Weights of a small mixture-of-experts language model, trained from scratch on English Wikipedia.
Size: 10 layers, width 384, vocabulary 6672, 43.4M parameters.
Experts: 40 experts in each of 8 layers, 80 SwiGLU neurons an expert, 2 picks a token, a softmax router, a shared expert of 256 neurons.
Training: a variant of Muon for the experts, 244M tokens, 7435 steps.
Below are experts of layer 5 (counted from 0) of a mixture-of-experts language model. Rows are named router (the router's row for the expert), down (a neuron's output weights, with its number) and show model dimensions 192-255. Each number is 500 + 50 x the weight over its row's rms, rounded and kept within 0 to 999. Numbers have three digits each.
After each expert's rows: a language model's description of what the expert responds to. This comes from a sample of Wikipedia text that the model never trained on.

# expert 4
router:470626476570564444491549494479575630392483522541469411481465403526453510555526555487560510530503528419479513420548559464481562477358554469455546494491548542504526522455449495566524522441436485
down0:525430494510493400466540503544512458460485537388443487449468469576420580531496531516456503512502421509535458459385439463542459519534420558538583478490443361462619446469539361474555477514514510
What it handles: Dates and years. Month names after a day number and the first digits of years in dates and tables, such as April, 200, 202.

# expert 35
router:567453560522511502583465530463389479594498554513476480497538528461556535479596519524439534550425498561565485536505539494502428394608521460553458529493518568468493502501421480512502467530533584
down0:523503569552488497437472444584545491518496467484532507515544508492554439459499528534561510453511558562539547465489498438587485468509487372509387427466462533472531486520528460474580497504444499
What it handles: Personal-name word pieces. Capitalized starts and middle pieces of people's first names and surnames, such as Car(m)ichael, Car(w)yn, Bir, Dav, Brad, often in tables.

# expert 36
router:456491483461496576572506545636523462521512466541483543439422481598563548550475552571462516499575520554497422519454499480455446555478522557514489493377538501456457513566585525484495460430496556
down0:457533477532554499510520481593502420575470477485532529488517511511453375548510553587474565512522577492470480466492440479447511518446503563559417531480470537465496445519470501458514515514493653
What it handles: Foreign name pieces. Inner pieces and non-ASCII bytes of Slavic, Turkish, Arabic, Indic and Italian names, such as ić, ović, ș, ński.

# expert 24
router:446537471467511497539543533465505550483402448490536528502488511510463558520509542476470458512651517553455433455554457469480553484480466590552488599514469449479536558497488631523522589543499501
down0:432534465544506428473507429419496506471519538482465488455422511532540484584560406536434505395556473530460481502503503538498570447511493485553545467478460491466435577529491448448514603551432565
What it handles: Prepositions of time/place. Prepositions introducing times or places in narrative prose, mostly in, of, at, during, until, and commas after place names.

# expert 13
router:467472485538499499483453562460461556416511538483494481518427510415549517466559496584516548489503557570587496455475515461504557488519513493403468485530389484516450555496482593443534477516486500
down0:456506560450553549540559483402433515490382492521509549537503452456491506454518442413550439496566522469518495508487455421524609503571476482617538491521484455470506428469512573446456487557456560
What it handles: Prepositions after heads. Prepositions and articles following a verb or noun head, such as of, to, with, for, by, using, into.

# expert 21
router:503444563464464587535409534521621461495482562549461519518508551531520556431498455568516391482573468548532523550589526425535401484535402512435472443504539494471389516487585433443471479470509493
down0:496524512522509545525504459504448538379434392503463496445545512453364422475441569470511474494514525493506420577504447518561486478515461477450436473380405461548498522468528573445464444521485428
What it handles: Table pipes and names. Column-separator pipes in tables, especially after names, teams or reviewers, plus common male first names like John, Michael, Chris.

# expert 27
router:532506573494539538517496513565471483473515474512488506441495540540512578569549508481555424575496471542511511481521492489538562548527437515537538524507513457508520418524591599573508436440533388
down0:494535580535550532465499367569503424544398507486521475496448556497455465520460494467460538498570517609512436548531459425645469507482435525528429509442598593468529575455428548480523489453530504
What it handles: Place-name endings. Final pieces of place and institution names, such as -ville, -burg, -shire, Düsseldor(f), Arab(ia), Mos(cow), and whole names like London or Massachusetts.

# expert 26
router:575518557502486516470518456588495538436484554545596515434482538519478483486465469455481568460560531508470568409413560503542535514489460502511499527471499569524526519495464446527462529637557472
down0:452543525487475551489524445503450563486492579510514516467571533486512553527416512419513453440474504548454521504542442421475537485499519467587507490526476540462520566447516520531549498508552511
What it handles: Mid-word Latinate pieces. Middle syllables inside longer Latinate words, e.g. priv(at)ised, psychi(at)rist, categ(or)ical, espion(age), enth(u)siasm.

# expert 33
router:495496463568571546404572502457472567480506442497508514555427568594561423519512475477612539551467454479511583437471450559535494508477457505441515506561519444423519518542496485561553441521448468
down0:563471476538566544534604497533545512554531530553446484566533515536522512558527430440606537459475498513584558483502519454474386559553442468611413488510548464468540519533504577525539513519436479
What it handles: Noun heads after modifiers. Nouns or noun endings completing a noun phrase after an article or number, such as two-lane, 90-year, $50 million, ejection.

# expert 28
router:517491482460477417430428467487544443525479557528464458556610450401474559491493513510485434512411494493482553528574536427474553604536470524483504487417457547503476467417348528469467424638560539
down0:510501563486510508620506511465496533484515471522582440582503480554420495461531518452446591467486477530503463492392616517521483498368571549493488520559486394475482479400470504537451507443511497
What it handles: Numbers in stats. Digits and small numbers in tables, scores and measurements, such as vote counts, match scores 6–3, lengths, durations.

# expert 6
router:414424435507486511583518571530494552477506557549460386517477504443478422479548513564501522422472536466525534578433550571456576416589478472428479536434471503468519509447513552582520443608473529
down0:478462408503563531639513553510538487515415579579522467470486442460418554496556492528468464529476446497429487511511455532491447487590434403484514416502475536573495505548536431562537457510537535
What it handles: Noun/verb stems before suffix. Short common English word stems that take a suffix next, like head, act, end, fl(ank)ed, b(ond)s, discuss(ions).

# expert 11
router:483474499535526554452515546386487519462430524480545564546538483399573423464460544469539569388509527486529415495533565506479536465492598518500488476480482518525515491503452439378515589497456516
down0:507492489569522542434519462581474424516487517483479553496566499511516545510560465532544501355462509507536493396482493430467505503545559494404511511485519436482501506552523331522572502498493409
What it handles: Paragraph and heading breaks. Paragraph-ending periods with blank lines, heading equals signs such as == and ===, and table row ends, all at section or paragraph boundaries.

# expert 3
router:508593463517430423581416593496490418539527555358499500521461532545493470522450522584388524485504551473485464469498490473469505398521502491560500523542455541564429482456566478517459501512507621
down0:513576465550594494509486471539475505548510520367465443482497530497435520478537561436487628455459519533614523507428467450477468495481493557532485454529452526495526485465478522517476481390602568
What it handles: Line-initial list and table markers. Bullet hyphens and table pipes at line starts in infobox lists and tables, plus "See" in "See also" and section equals signs.

# expert 23
router:532509507514533583486481560491495457456561511520469457515519442554451496559463501524517537555548417546479570485459503513505532529425522623465522440481520507553495581518512468511484584481495399
down0:487392449538443550558561454526477531544531560523463599544469403497491562591447459441553512490494567512499513468447581526509547585433539551525482437531549502491564451499510550457448513567506473
What it handles: Table and list cell endings. Pipes, semicolons and final word or digit pieces closing cells in tables and discographies, such as —;, Nominated, ISBN, year digits.

# expert 1
router:535512497486514512457506532544631562466524464516524559459584550484465483465452494513492599478532406484506465497526473439544464475447557551490517503573499483542554434495454511396539488465384587
down0:416512536568570516469578406475445501504505465513558486555553537480456477454587534522494507449501546526543439504459536407505503492462461566506508525469510483505500461483519515523538472522531492
What it handles: Determiners and statistics. Determiners like the and a starting noun phrases, plus table pipes and census figures such as %, °N, household size.

# expert 30
router:485476564482444432548490473463507557471445373491494506512401527567621544576426530516490453521544501472542487500534484604454548488475446527566525483480483456482462475549481499538534459496405475
down0:502503567523482405447585530499492569449538433383480482483556461564504468496438474483487553551473500427551510445492430505410460520540460529518521478431511486555500411487534494459568509414491475
What it handles: Title and name words. Capitalized words in titles of works, awards and organizations, e.g. Best, Love, Battle, The T(aking) of, Royal, Board of.

# expert 5
router:517425500565574486451500418564450457502477459524502433511406552559488500473501520516537495579463485583533439530509555518582575500527478676473524573500505498506551489597445564532480471534589456
down0:470447450473506537486518526515490544524480501500573477506491484537552422518542466513493461489402459490459436533456597583434421446578550411493435392459466435518443620515478573540482442435454432
What it handles: Plural and suffix endings. Final word pieces ending nouns and verbs, such as -s, -es, -ations, -airs, plus the last digit of years like 1862.